config.yaml
n_layer: 10
d_model: 128
n_experts: 8
experts_per_token: 1
d_expert: 320
d_shared_expert: 0
activation: "swiglu"
moe_layers: [0, 1, 2, 3, 4, 5, 6, 7, 8, 9]
router_score: "softmax"
normalize_top_k: false
routed_scale: 3.97
balance_loss: 0.00447
balance_bias: false
router_bias: true
init_std_router: 0.0156
lr_router: 0.000586
n_head: 2
n_kv_head: 1
head_dim: 64
vocab_size: 8192
norm: "rmsnorm"
norm_place: "pre"
norm_eps: 1e-06
positions: "rope"
rope_base: 10000.0
rope_fraction: 1.0
qk_norm: false
attn_scale: 0.125
tie_embeddings: false
parallel_block: false
init: "normal"
init_std_qkv: 0.0446
init_std_o: 0.0446
init_std_up: 0.0446
init_std_down: 0.0
optimizer: "soap_variant"
lr: 0.00396
lr_mult_up: 1.13
beta1: 0.95
beta2: 0.95
lr_head: 0.00923
grad_clip: 1.0
warmup_steps: 200
schedule: "wsd"
decay_fraction: 1.0
decay_shape: "pow"
final_lr_fraction: 0.05
batch_tokens: [32768, 65536]
seq_len: 512
doc_mask: true
train_tokens: 479400000
steps: 10140
dataset: "wikipedia_en"
Below are experts of layer 2 (counted from 0) of a mixture-of-experts language model. Rows are named router (the router's row for the expert), gate (a neuron's input weights, with its number), up (a neuron's input weights, with its number) and show model dimensions 0-127. Each number is 500 + 50 x the weight over its row's rms, rounded and kept within 0 to 999. Numbers have three digits each.
After each expert's rows: "mostly gets" lists some tokens that are sent to it at least half of the time. This comes from a sample of Wikipedia text that the model never trained on.

# expert 0
router:458445444480506586551462456398475566559471543453536518554451565522515508570588515490447485524572416532554467442563477488547428469434494475579550507484535513486591438500562474583483574487419521455547580582435486620599502507458467445475471620529468509509573522443449546545532456381469508491466543506532566504545544512405514433505511509496456551516507571448576516517458524515531571475459
gate25:564538490515605508576533463413427472574485478586507490492566524421548595471543490503524491474498457533500548523603479531526495533420508437556581501469437519541544513506551478621551542487558418550555445524363439435498568522433551531474505567579462489549509479479467520529447537481535530445509550516446584494544455479464415406522523518528531509509472495467530484494490401508580371425455
up25:508509518486444570474522516529566458524525562438576542541490562555492469473430407466443557470478558507403535467436449485423560406535528489512522449554613338570456471537538505417477530488479522502423516551473429510464521558524538480515588507473473610532554444509467432433520452576524489534408515538527558468435446558438565466511450522484483469454573510536553568584471481531485493581457
gate26:540558560552545634522520558503513463431520540518489478473566444564501570439561443518521483483537601525564418519448516587522582492534542451480479536490422465510395518425482500519498553550513556475422503463434481504437555511409493496505527394517469524504540529477506533501595577448463458480478460464567524499545509598563430496598445492513427507462602454466527523504492489522503373442388
up26:509576494516528554471497421533488446593435464519497561532501499438507450541560472521537555540391391463374558504500431489495459483503603573455538488549568495557524537535488499445534484462515514571586518441499453490549486579626472583507505547507559502592516477557469551442489444533508538558480540572418479460488547409453549532409555552495595520499554481552416503538541505416479518528562
gate27:440439521434517520466498541597492534415463475510372451496479547526510438427474385436545467537470478466536508406369527501494449606440578463459502496438534527548505520489515548433551531442480501426486462524455553620362448498455510430507410500486513510512599443486494507476448425486487538518578475543536472514456494578483430541476550568555537497484511572501553550474535492470527571440486
up27:616572410537499486551462495537425472524531547566611572440529445454488633476531508516534488440546428535481467515481453549561488432595439467511527559464449445453476465592539473461463480496538540560507458430456583471497497472483463572509528451554627541467434395399497487503588513478572510448591485431517471529499524497495591460573453500482477434456451470481503482552521512486514501579461
gate28:469425439524586547454573515428494524473469571524500601502389469493458570362534454479523564557502446511474500505494444461540569480502570512512540577515547566478504460389457473482513521484487535436534542494442555511523516535540544586493449537480500418528468514479423581485550490441446527564549570472498583527510434546537490494471573487514492479556405504466587441422447412504480451386403
up28:430516510486537496498580609476535478538433431433522539577553582500532476565523540529576536452436477596473488490513441550457380563486478520530570389525492475595496531483555415476517515428535469532471542575556532474494491461411557467525553449496465471467468530560489466404515478474401477569460474522471577547471566420472500434482465563521527519550515620468499543545513539589519527474611
gate29:603479497524541625593438567437450491498466561465490531475486483536498510487515429583562482556464465546450457563519468540441507506476468552514559485441507473435568423420481464590460496557382457512550451592395489648517511471481547546405462570523501440522563502433469489578490488484532474515475520578471515542433570513490441492471468409544446492396446436480511530468454524543489532499491
up29:566492460435530515534634480520493414495439433496495507608522550491437497516533567649468537467555542453457556597573470497401555518460416549456546460536459531444452426418527445441497450527401490415447508455490602678561500516503442504393467519447494443497477549474528513503504548476502474500462462495509475456506460554504500550546532472522479549505492471488469543468532489534502561531554
mostly gets: " the", " no", " The", " its", " km", "the"

# expert 7
router:481530489466486492432533493529372544519525443548505491536556485574471476463545531600510495465429482448470521560445442454427541535464500538450505502511472586479437548530556509444561476599547500465583440467404535546458587545464560551528473396435576494460427573491476458509531473527557501450554418477548463515433449458582458499489373539570588505459473499519568514447557419511400515489550
gate25:532528529445499560381547527482511400588540492578491511526399508505412422494435452536500599531474496485413534480423501537472449507583539541469526489432631476595549408538476437452531563445450509502544562532476457563452462519488640501511566603422448497463446527424442383474498415528513489526502466470499535489502484493500535495482437473520556490532494507498515473519548547546525564569508
up25:508505475503545522528543524530443540427562612505444522348508464438541558520419512427576535536548556520566527484579490501538514502483518571681471522479468528426500566544466460513383400524552462503464448406554522495546507540503515564552514480458510472533540505547592560507510582413411455447501433460513505555491557424473417554463455509449472557513496467507518503462545538507451470528520
gate26:470539484411554595616488478487461422525585536562437577396479465520579544521520466507489483474538453504443487492550491523469437394456408455580477580436519518412532502518511542501521494461537500465608479559493459452440521538503565514441485488529476554463627455577435430576553457467485425500423464481496560444477495368536525592523433525456464470509437509540492531519517500450497539451487
up26:493447465633491460499529405452518464474550558486529410470537499416455461564575629468518409523577520469431609544476517454446450511528530559559610590587471446532490500474505474485524491556537489449500519493489445542523544501500427494493553422536478529483523509480485596448435516457488543554487496545470492402501574654485465540543443475509529580455472502527498508402493498474427527473437
gate27:476516604493432481532483472475475455503510599390477414410581526584476449432461466500515502526513438573387590495574521520617506472449575463523551479472568479462516477431468571598482459541442494520462553478493451531542496517539486515492553489463443501463518448509514485541565458554416486526517456459541507454579516537612498501526379483494527468505528621453457582462475532571465432432473
up27:520474493563605418563470429500457488475459497454508499481520474563573508533534379442453547402453474490418433505577487486485468523453519455534464543542548498433458559558498551433526455441471501502494606543373486487555544550487519496521598450494502461611534524508497432494408493517453376491485535452532549510507462441460475592599521455499510489530478493500576426499548606535567498579552
gate28:507401525492558464432497431551461507601550474601379506411518477472524470598475505509527540543494467414496509543477533469512391482512427445483485482506508491458439448459526502571561535506474524473388567519434498450558518591512546525545436510499517462458458592550482551403482564461531532562495532482470446600556483487538455471467466569499485504442558550450486618505635474448518448448497
up28:533567511550515493464658519531538502504490558525415526499481508519483482571469511528617512458511515433457583548524530472519435561548481420513524535515504494489413456432535440461483448525492538475475494540551543455428418464536460474493476445525444584499489471520516481503477405464506447627508414460496482480540475468414465576495427475402508377446573476486422478511588468577398477592555
gate29:494522485431576572523509440553449567503487531448439578502542524436540522547599508583428469532456492435537560544464496458447515464537535523437439485501539491458521484524535493583505556531528468441548514506515551513564458432545468444464534500498558563425482502504428516543414469471573366563482511448559423550605586378512599386505498512515562551547442518513544523600530493566545488534511
up29:576498445502545501510432561521478445459450544506475555471484576484479452563506489526534451498516491450529484438501425484542474553541473470604460551524442467363516461587561497528524463512540408456421532437513506396557587548417518620603480503507472605450504515516465447452467482476474465518491545447479520523503525535436570486366501493511568585507562595553490551485514501496439520434391
mostly gets: " |", "-", "|", " |\n", "==", " \""

# expert 4
router:565565519529452522532411481442494470413539528503503560422511544389529526583437497504513509450505506587471522362442506491529531451513491426448535507494451452504512512587534511541488448491538480441489574534535543530477538513575477385569500563525514528515489465529478473552459560613605478534494492533484411476529533554438592571519575420491561621553546514496460503431500551417600508516541
gate25:421454508515499594504458549567605457510570450413485461465533510531495545489522511616430506467353482525531404438519487561473405473472499493442482465478574474455559492510484420625497448465498502480517458510541484454477438486498624444552523466526524491514468542591477493540436586492477499513561454555502446556528559552458582459462593469532486427519485530521568517373508525558461546525466
up25:463451511394535524462556488575444493424487552474552511530540515564602512488405419445440542427472518458467454478546604512543460466441446510486478537566481562530404588508509476552529456528536505468546491477581534560530464467513569617468530450511450388601549451543463429446452506570518459576547542516566522396538512490560502485473518505584510508582508548430549461567576539536482485493507
gate26:562448530489495499531523518532467605540475521411486584442482499480499572441520526449501424443484475494574510461523500497560528502598516576520486449482525523476566410530470469492523433517493519617510461459464413552546653551466511444492504583450645463434616428562560554448521500514546564469462516524560522468493541529493556529426412459492480458407541495485553467555545489423448548474477
up26:474542621479441517468492516565457459448538387476632565531545445532493482524448411425572506531587501530519457468475522555439566459512544425514622511514548497544480498403458534408516495478471473533528486525496463588498450397611502550529473510440424505498558490564495439485470527535446503616495434431515512510469587468400505452508523499542445420539500464509497505542397489529499502553497
gate27:446515553464518557460508497578519518469481522421480528576583461617535509447515434469446469558361501516540419477572477467461433514457472546508454516532486524485526494578522493579526481512441444546379548514488488502571534569403555534523513524424537430517385564469568434430493592520562527519529500509520547517464459483454519525438469455563568453516437608493504445495551495589452397483516
up27:445436499483457487464542468494602576492557552478474548465556494549555468435459447462410524447420484492496460463528516554495548538483558599535536527571608492475442620437511581549556395497392541437404476518570476541577473431500505556551475523486470453614491515544593443474528604482500504500516466426461453423520526492535410453462496461528507528513473542484458556492491504591448503448516
gate28:478560474461646486544485644438487456471550538516493581560462528410510480487520478554508590571514522530566626488498438493427541538524564582510553429478486491604452467494442536510408500503542499492510577511497460436499496502414577463518425451546545486470551497504510517448428609497495484557517373534438530510516498439476438492458592509437486426548472507506443448469494549535475441465489
up28:449484525444528408479471393447505500527498475432504495453492515515572486437490470393507444450533584458503514502555484519477515487461537419526446572425555581424463544539504488617538556551441420546525508492440536560488418431518603464446458507451518413461553581525570423511438538470508420436454497520474534571542453537568533546478493457534494556451472457509535481414499509406518531641493
gate29:489439519470473546444499362428550470500594501524472481536542446509603435539559522496525501440526475543525506494578521492482392505490488517503571523469549543569500404518530540481445510512483516524419556450420429539600588504519613595487511602519435458485530589347489457527548494469488512421501410403506456495505521462498490459507557460442510497526501586445483480516564525442553515491556
up29:478481554495482471501429487429635449366561516531561510509564485438579600520451524610394434519441553534443419552459470493491584415475597542421469495442541502524421536612522425466514543504500490476506580478427435456539509500451442546521472568535499475529433539529504464431481546524577526488511475473576486560472511421558500466514521501471519500559506511547451489571444551506564497546478
mostly gets: " ", "4", "9", "8", "5", "3"

# expert 5
router:536487534502543448421477542502537425440516478478577558506505560522460454488485435562500368584567569471489542494476478550512412549393445575450469486524490468533477545434439445514548626481409428493447473436565472444499489458464487582454526503476534407519588555561533517452509545566440549502408637483455493494557540486459472485471559532422467469466488455452459548519568462531543438494529
gate5:469568477521368529386544484464530438493596461538502538466497491472478564386477551478394510509519583443483535565434552546441492445559458470526510517379490485518523587537498465402473515518479452461439450535496483453605445540554523567461447496456469395503615449507496494502605446625442479495427494517515529497423458565457457544502491473455500481487523422480509515467568523469491479509542
up5:496577496497558508440601424550528491531495510525496539588487485629550548507531449544492510497540522389565512566552452470437438502552429442492364501470461578493492486590478492558469477451444499534484545495525466620581481457509482474520450553520435486503434516550499405542543485519440500653561445500499570459566529435529403494469444496548554431490486498532490492449477494550458597474462
gate6:520502534537491513518533572502493428560546538443420402440528360482479496508537459476502469547500427456489477518446538435450507474482626513400538556524557456448440502432488425516560537520571574536482470425489509425463495516414547558520528492415592520519463560540479568461542477451503607547479514462528473565557505561511559428534491539525510379459432439492458611495483414443513504502453
up6:541478639517507539461531534480569510538397526486469564470574552511495399528541435508420465514496552403586509477375454555499462462479584492423417534543440526569529515512561533538514558485496456468517479506571451468630463458594443460512468432495516552524513456482555445516585528483466462518574517506502453471469580540430508506446598483495512491594582572438504486506524493439516464421518
gate7:521429536513491535462502564399492403405429429511499447444570557467506490457436464474537496490582497484572461508575488522560466413506494403531542511460567477463538543471491557609473629608419527483429468596559467500468569541497469473404504437543512487445477518526445560511461521473468477386501506527436504454596528550537425558539616488527466481553545511543447488520500545521512496475510
up7:365480491534489458433558520501471407427434439504462433507528581450508430540421506473517495484610446406518459532549471554582524497490474459596495569475567586500491491502437524516457571604425573501458476474512561495578489474368448505505455417470523502445492553481504582509514526423543487451492469568396541523472537515433435548606599524479512520503534486512461492473506472521519427521499
gate8:469524488445620627536463502520584376512397513501464587506495537435445548568461534511479560555469554528513460560477576417465466403481440448481498458461518537543444432483479468530367518449530481559500559540510504460476495472543485424414554562458526478478518539491481455457462571424475567481433525519475496480567468439486566580483554427533517530420542459544503465475470526526403513594493
up8:481469555533442399520507461402504475462444550489475438472589484456546560431492457463531461487351549580483481503491439605549401490504542558525528439511524528509513544502506477461461552566472514502543517588518515426497442485507454473505556517482563474386520524497515431538452503547518492516486472489435495605453512467551415426557417498458489452481548662429446525488507409466603522536510
gate9:509459472459601502492482467523444491507477494569515529499526565478488510473563606553433484555560484453588508522600441453458492515486461467494510399443579502470447498573484536521462410432543630549469520444635525558523485621443562482528541502489470459503583588516517558438494565466536429435448535501459499520495488451581474529529428526513519601509492423526452446503463420492519532391495
up9:493450552577447455522524494477490447511571475473463519464492436341488485521537541521402442494466503471474426439474440575468461483466484567455488647470566458539531484470505418498527568526523403413524494536470501488515497452532530589480512509443477457511485510468459465457519490472494488541431518528497536601455551560510515403404506540499608468341503558401478461484527506478526588560432
mostly gets: " to", " at", " was", " is", " as", " in"

# expert 2
router:491558543543615456471576500585446548586435563398471540497516508459474473395564531457495514468508587445557513560527471596508505535550606477416500507489500556532578492451502585465430460482583483572479453512515453495420459469590477485568476491561490517506429516568541450460479538422497396512500395485534534528447470512469451455507525515451552399558519434535460480550574551495419503487473
gate5:522503512439624408468524510551436560446563489451472560529546458507449519534545471596441457616485340509487473559398421521570504443480512486526577492522532531509487436532439523390505536439517443538467529534405587464573441470563554547431479529514424535544465491479467526541556529553564495496484525530504500554508508516454444479478502427538574416486430403482500488455524499464529581531472
up5:457566575476411497534482529509523508429463487463549463564453474401410453471495454484502562525581469476565524535400578503535505429515445441454440473403586430472441483529487503497542484497478515526495516526425415571434429479450471455446524511557473457422488505507505492436589510374487440514567438487496481490549575530491509531458535534509522491490571608504394472535452591393474483604491
gate6:521530572452506470499506598542506489538488390485480532484547476449505566487494459526507400464453389476575470444468545462510520386499517413405495515432552463507407393491533466499613474479512504523420491412561554437513489572502547494484570444544483584448488471523488470377543570515446389443517536496558498504537497601531422508598535520490506526504574472532477503498471490447468528442427
up6:502533448434482486485514512532540476412532384521533479576502419511465577537544473512512510497449466526557473478391539369460502501509455471438497472449532470430455433512484472414577531538513400549399560437519541424572582605530559508487550480545487551480417511572555535410497509535485503438511463397560419480561516570490436443502506469444554491485510502499530539496364506449469526512451
gate7:442510470562471516462432454555559522523508440533467499544441498461566532483497437517485510610436535491555514477460559491545468469549482504506506469552455418561590552562481534497501485543542438551504425513461436475454478460537540376521636414459502411573586496498490614501501496523498476538534584510482483516512513406369606540499429433427532508441471473467506440452588479405529492450511
up7:416493413519560526430491554421524493541511542508448471498415563445498465599544587556558564523502509433455606484488461475517494492551492598504447482529468355470572463430425507382525526549540501494497576529572422518464565419474560535519465509528479471456483580524474516574580526581519487555572451507462448392532519524490554520404457502459478572553517470539515528499552547497531479526550
gate8:470499573517373506612418499460461489576493552574488421449478486452449459513554432462562517482509424514517539484553534411451488531458512547501523472523488469429503546501596525558517472536576493541444528464573463462436589472426476470615514411487473428537497426468489532561538480460402496521510486575541503501411568420482514497419512448467454435538414488493512552389482472513418471499419
up8:555477458498650421564464488483496544537498492597529492477444539482510571510472538540465450529489513602530460558574461514600537543495500530524406563589387480521505582522467490388424442472524535404498516519582516497469553574412489534467486514472445518483541499537519510474356561472525464527465546504435429492537550441503537447525545503495512517542427489530545547446546477496409527403426
gate9:599450539499543449544453521486527644437509577569552499563479502514435513513575485494550387452534515466535570514482502535491511445396368544626489534562537530536470484462394437518534517495456539564545481473468498467542545519517552458441487460528479456522538480592489444521464422532489535484506494524501491563483494524521444461426579394519505474513596472535557506534478428577456596593462
up9:479486437509582503571526388484486512506412546431512483449482484512541471563400415466527467551483540461391481382486587498536530535487498536417463478483500523462600497457579490483512523456554468538518537492474526487511529488607524481483408558494538472450456471510494457547571497545570458558553391458463515472482506467475468467467422451519457643426466387506478347513522484513513510482429
mostly gets: ",", ")", ".", " which", "),", " that"

# expert 1
router:529427557544446525506583486508556515506504485538472503425473444560559538430499508477507555487497507496427567514419531576498482523504479577571430474456487417499536505585502496410536493520387483492550556553580480453557389534569464472500486462502463557484592422502582513528448418519510476575582636585462439419483511501501542594461511481545461564526522608503477517502469584452588477519508
gate0:537428491453520435486398495504554525472490572531553515481499480459580585481529456386471557537483604512479495458561529514518473506537472535514488425410532469511492495415620518565430468476505527462481488557544438473487431565620429491409525533369488498449617492396530417524473531474481492471524452444454527438515469497532523454509553505512483532485544525516441395552475568424573465574497
up0:496500585588579503516478393468412494395603500468530559344528530390512426512440445480452516532479426485527518392474522606533462512515497508486549521500531449473431449480500517425411489501492509503489466546514494574488500468547536427478486549414517472474578494467444504574442417391482490468451524510522610483487538525423527471559481494556498456537451557566538524482458525483489548569567
gate1:518489529451513424518511495467546509359511590539489556577495482523476436503490488546565569508427489556584495498484500532414477533433547452521605482424515408564514492588540556528495493492451444351411496522508455586580513477509504578553484411487546462512529556507542476487462571544561542502461469558579526486517498532473453524539429494428496575467503487478583473458440534495595523481371
up1:438431561468557585489444443537499541484477484533523537435419438446522508473541450446489453461502452568494495488479615505480507472455536527499560512527499385367484591473492436491530449502508504511465487514490521520409560520508400437465501465577486489579479571526559511374491553450592524498529442524413434517493567486520516469402417517481527473572581438556441494440470384479420516527503
gate2:535496496541554519491451490564448491482528479517477535451400464470554501494505499434618442508535460533450485514516502556607552500524502467602525592429487495442580507490494491489481467511460556433519506565431514534582429536449541485553479434422468545443437454446532474554462398485381475503609602586473469424483548533453454503512453521493467516496476463547619500449456554505627486580444
up2:484482455610527520491467435585462576504561504546536532485421491473546464462457423515527567526519514502471579521460477533478548514558428557585481564476401452518463533502474495529601520498474486466453484466499523484501419556470452590558559374489447468559473471475573465518453469467455494548567559577448443468507475534440525505472495569468466526363426439590562396494383540492553452452524
gate3:452566414477450510539524473485507479541566487613560525532513506394519522541516489584469471535474502481579504484538500461557522529452381483492511463510484493536481445485551518480546454401487513483490489477464574552514508439444478512387511512437570432502505475552515430398466436382483525558526549529557556544421530577490550466293515523445511472484449515512529485488476608506394472518539
up3:506418501503481467476456443587562563447529531406462511454471441567488457558539593456530478503535464388551484504516479469589409436458511474598480507554504482491605500602504479464503558584484513459501552497583501505566444572451622469507454570496430588550442480513490543518532513498434528507518569513519389493502508476458429494505488511416554486561439514402595475456456439447525531475440
gate4:468475493531537570433525558494515573476569492418495475410476385495560449499562572473541476551555486499515497562448533479390497479505567501440425482544498483512569467480488499601480498500513462547514490550529485414496475484459511540454453489455500527525567566462468545520517570484475394463450497437466490523506420504698452610585479539468492428503451557547569517429444462430533437527413
up4:534460483456540546579481511503455449557553562573556446517443484365545539513459478491465491455453475447493462539518527518460447437559584521428532509462591646512501505455489490495544439497441593506533581476473558505526492476525569572460480585546507427405455509472478564472424542437476436481474461486482531542541481477539519485585537482515446430447526478482437411488538509568610641536449
mostly gets: " United", " John", " Mc", " American", " USA", " William"

# expert 6
router:444509481457565505505481577548584425464528501602406519512523365477478489524454527546517550509517523457525405467567505434425578448545418504624483508514444473410478539514504508455445446448555480554464517455510539399508572562450539496469594517461551432523472517493449569421472530536560619530473488492469504517496485514557538626422515453563446546477495512513485486449391476466521454508466
gate5:424490492524592520514494475544485469502564541584488476509465423427489481487555473501417478517474449500472425501467574397444448439564513383484504553530385552476519516542547571601543557564512559577475468547506487426504538443519583481499550564467519495545544503485488573480506566498361530492525462607645468474597526468529427492517502532462487500446553533476579478419515474489531479490569
up5:528505558514461528486497577474575577431454400453480542497448496475510553402461529554499488542436539579549490497510445466561514486559486476612558472470468434550523550523540535498556525504531520556351542477525466472495477441443485540510511631492549476483472431579553564478489480359471552495501538444485517442492523490545539581483607439571597542580394432509513516504433486493466444506511
gate6:539568566546491485540468506473472496437473408663522504437490438453568464537443542471523611468479468502503586501573452494389453608561511497522524494427470486551533543544507541606528556462525535517537549574528526525561482525507454524457550430476471495461490515471548535398535597511507518530508500490509513489522553591500416540424522476574485635512485519396463552568542468426507440468524
up6:484639465569548500446452543529543455494487415572472470560509555458526544618466420504438565538475439524490516521520508510497385484525502454492503455498470528496523541556477551537572477447578409400544485487577575486604419478469451539446550480505485514412433539547521468423479606520571546476513590402542562498521571530580513574438518539486526540548534520499494578539519531532481461513553
gate7:434498629465485581427572631449518537523467513553459440587502485561437429464460441458589569443478516484491544533570553469483555559447503593419517513483507542500542519462469480485533438494471480608489491473493444457440472495542435451460473513471619444536477558583558597483436485460499500497541484524403444482485597532465487570449522437526426429498415528520541472481534559481521504445503
up7:436497532550573517457496588528521435597554443493441552491514535478478544430541559532486497484490504461621476456508444566524476477497471413509477468562474441523497537496469432446513511569507528546489519498562518635570525563475480457594539606450422535501521534446547518374490542472469530601450539524511457572499484585504475472479487556444445386503500498342563539490477494410484533463499
gate8:464479507525542468439417515458489556466514521546498488533475509518436482564462504527562426569539605525445388517525522401548522499457498477529432428414497501477479438443525465549479413501460562517645522521562442588423501523439458430344494486465617422477505563503487479559439496456490433492494483547494510453433492462461508506455489470570483455585424534617469467497518540501447536491456
up8:528475434492471473536514596448504470567452447471508539494474482518430577502541560513544556475525521499404578604421491494518389523410446470486594554573504420543442439513487537437523593496513489492417387485424459516544540501468533494506475509545446525409478451537501542548499446570567647524511555435516457488413440507437562413472537489491485540446457499496517604549497467487542547490450
gate9:541505514446549533543520560471432545494621560671473545431540503624555506524525463490460588547437496551534443546488451491425512528386539449410494436481594512428490488443470443557474484597469559525558541501466471459500538501521491484511526518450436489450513423610487434481486574466599457535471556493473554494531588507519409535479504414461575559467519548528499478514502467484529498491521
up9:370480493440577492541511454422448550474502555537503520439471607400473521520483522522418585508492472510448526419475415500460567383451576633452533524459501444449484610529560491503458507487512560453421479515509465626477550469538507537471592517501564491579513577467484542574508544480487565548457433435436533491498571543503500566535482549522448527548504507471423460501496516502545573507520
mostly gets: "\n\n", ".\n\n", "201", "\n", ")\n", "202"

# expert 3
router:508495453482436500572462467448520490487507494473484403474466457474514515576424505380512528491428423589485521513529584447572538467574540384535562488502595438534397454457430468547523512446470653476449488478435517494553444457461533533440463453495401560479485488440445513530496458501443526453544595480480531517517450524564494379578538523499430489440524555553487453516470516549568528508435
gate0:458492478543518424504528585493483497524584566467481447495569610587527584561594435559540370570490437489393499503491550425427462448432511490535543430498500501433519521519462500481528510487472532538511517418405517581550473506493606578446447568540515536478549513484378457510592538484544499420462503481527573413485427560496489446572552495546444474467505507456430486530503536511531470512459
up0:507451401538452452520542592408492502492469508490487492456425476520496568450533489444547518493526444477493512567595475554494533443560473499457475603438489426528456496478496581546517516476526610548488506436500528537502445501474543432495562463409505536537420477382540495548537488489385443482539574530566545445592445535557529470550530486539387581464536495485465513342486551528589528478493
gate1:499555483553493555465460502502518512505516512448401458488481477469511513461451464367487454451492466483505556563531616573439408502499469405440522456437539465559488499443507470546489566470490566532487641465524574546579553531463579499449497499433435543530478494466536525533486509520389540503518678552486487462460439477540415491562551559487450497465504524552600479517440503438454500580447
up1:423432523508478479455464412440544390478422550414449499460532605453516453479527538529630478505565483501542441581442450398473609466518523479458488447496479422477439500397547470555468562456425491487497500512497469513473459467617480541514508423534462479536533568497548509447511557513540564518516376514535516429599554468488552540482505542561555497456456524565485536509508568517584438476483
gate2:501482474537515513568499464515515504477399542451538544492491492500643463478526492428521425526535435466449546587504495458511474498430514583434461479562573464504492405421478518576507476485569585432463514394527511582495511434551607547520543558433482567460531563534496452511446488591553453484473446561465495516475545581533401361519468483507508426486487480522561479467428425433447480559467
up2:483472448536546595462417459517573502456507462512462534498467418490562500527368500501465527428443356533589483532538569462490405505608535484484475479486492492468543534565504532502446455535523505615437432506488481511387517497541493398543564458483464459492499496518529422459477561584471472476483440445443552483634528496468463560499461511499610539451555567506517482491471560454463587487447
gate3:526568524451505449577524434430488445490565500474476459397458529463500425450416527388472476499523567571551564469470520548438483487428511436518622373516524407517485473506592486536507539437524453476495449390461492454491487524513514540458496486546451435451492407492450510495498446522498512460521518424455564612488447523518505475488616476474410504507471527494493512544531498556670457488510
up3:400371491548528557545582492490529476491506477441514505484589417486515528529562455486485519508476432485509504496561446487523507443488549510440545551511519459573425542436483458576558470619516541499492467574616456491569521477456514537490598468356511483595553587451512513453537554466403488522503536604507498547470523525640595413498502569477485468483511511494539532496506514490431496499557
gate4:520541502563503447565480534495533492453484518519512472444522405532565589462420458454429570531389547540480528537528439523505516500566450449519520474491449443537392483504548501481458472490481605500568458520562566428471499533490473484481567468454408444422487541299487532484462457534580554515512546413545518555447433564467479549552457492492610481472485473444537475623471487521488485465540
up4:550524443535466505590479478472478412502532474488546474450505454438573550574439465561512592527509507532484367573517539426554519421498490463464510482507558507584425527504476513533484567468441609494424456482499563353534460558495547485492525511565521566483486495490420561476479533485529555401610462502501528420545520471529447522526503546553505534440547456603462441408451417481479497529411
mostly gets: " Sc", " Comp", " human", " gen", " wind", " var"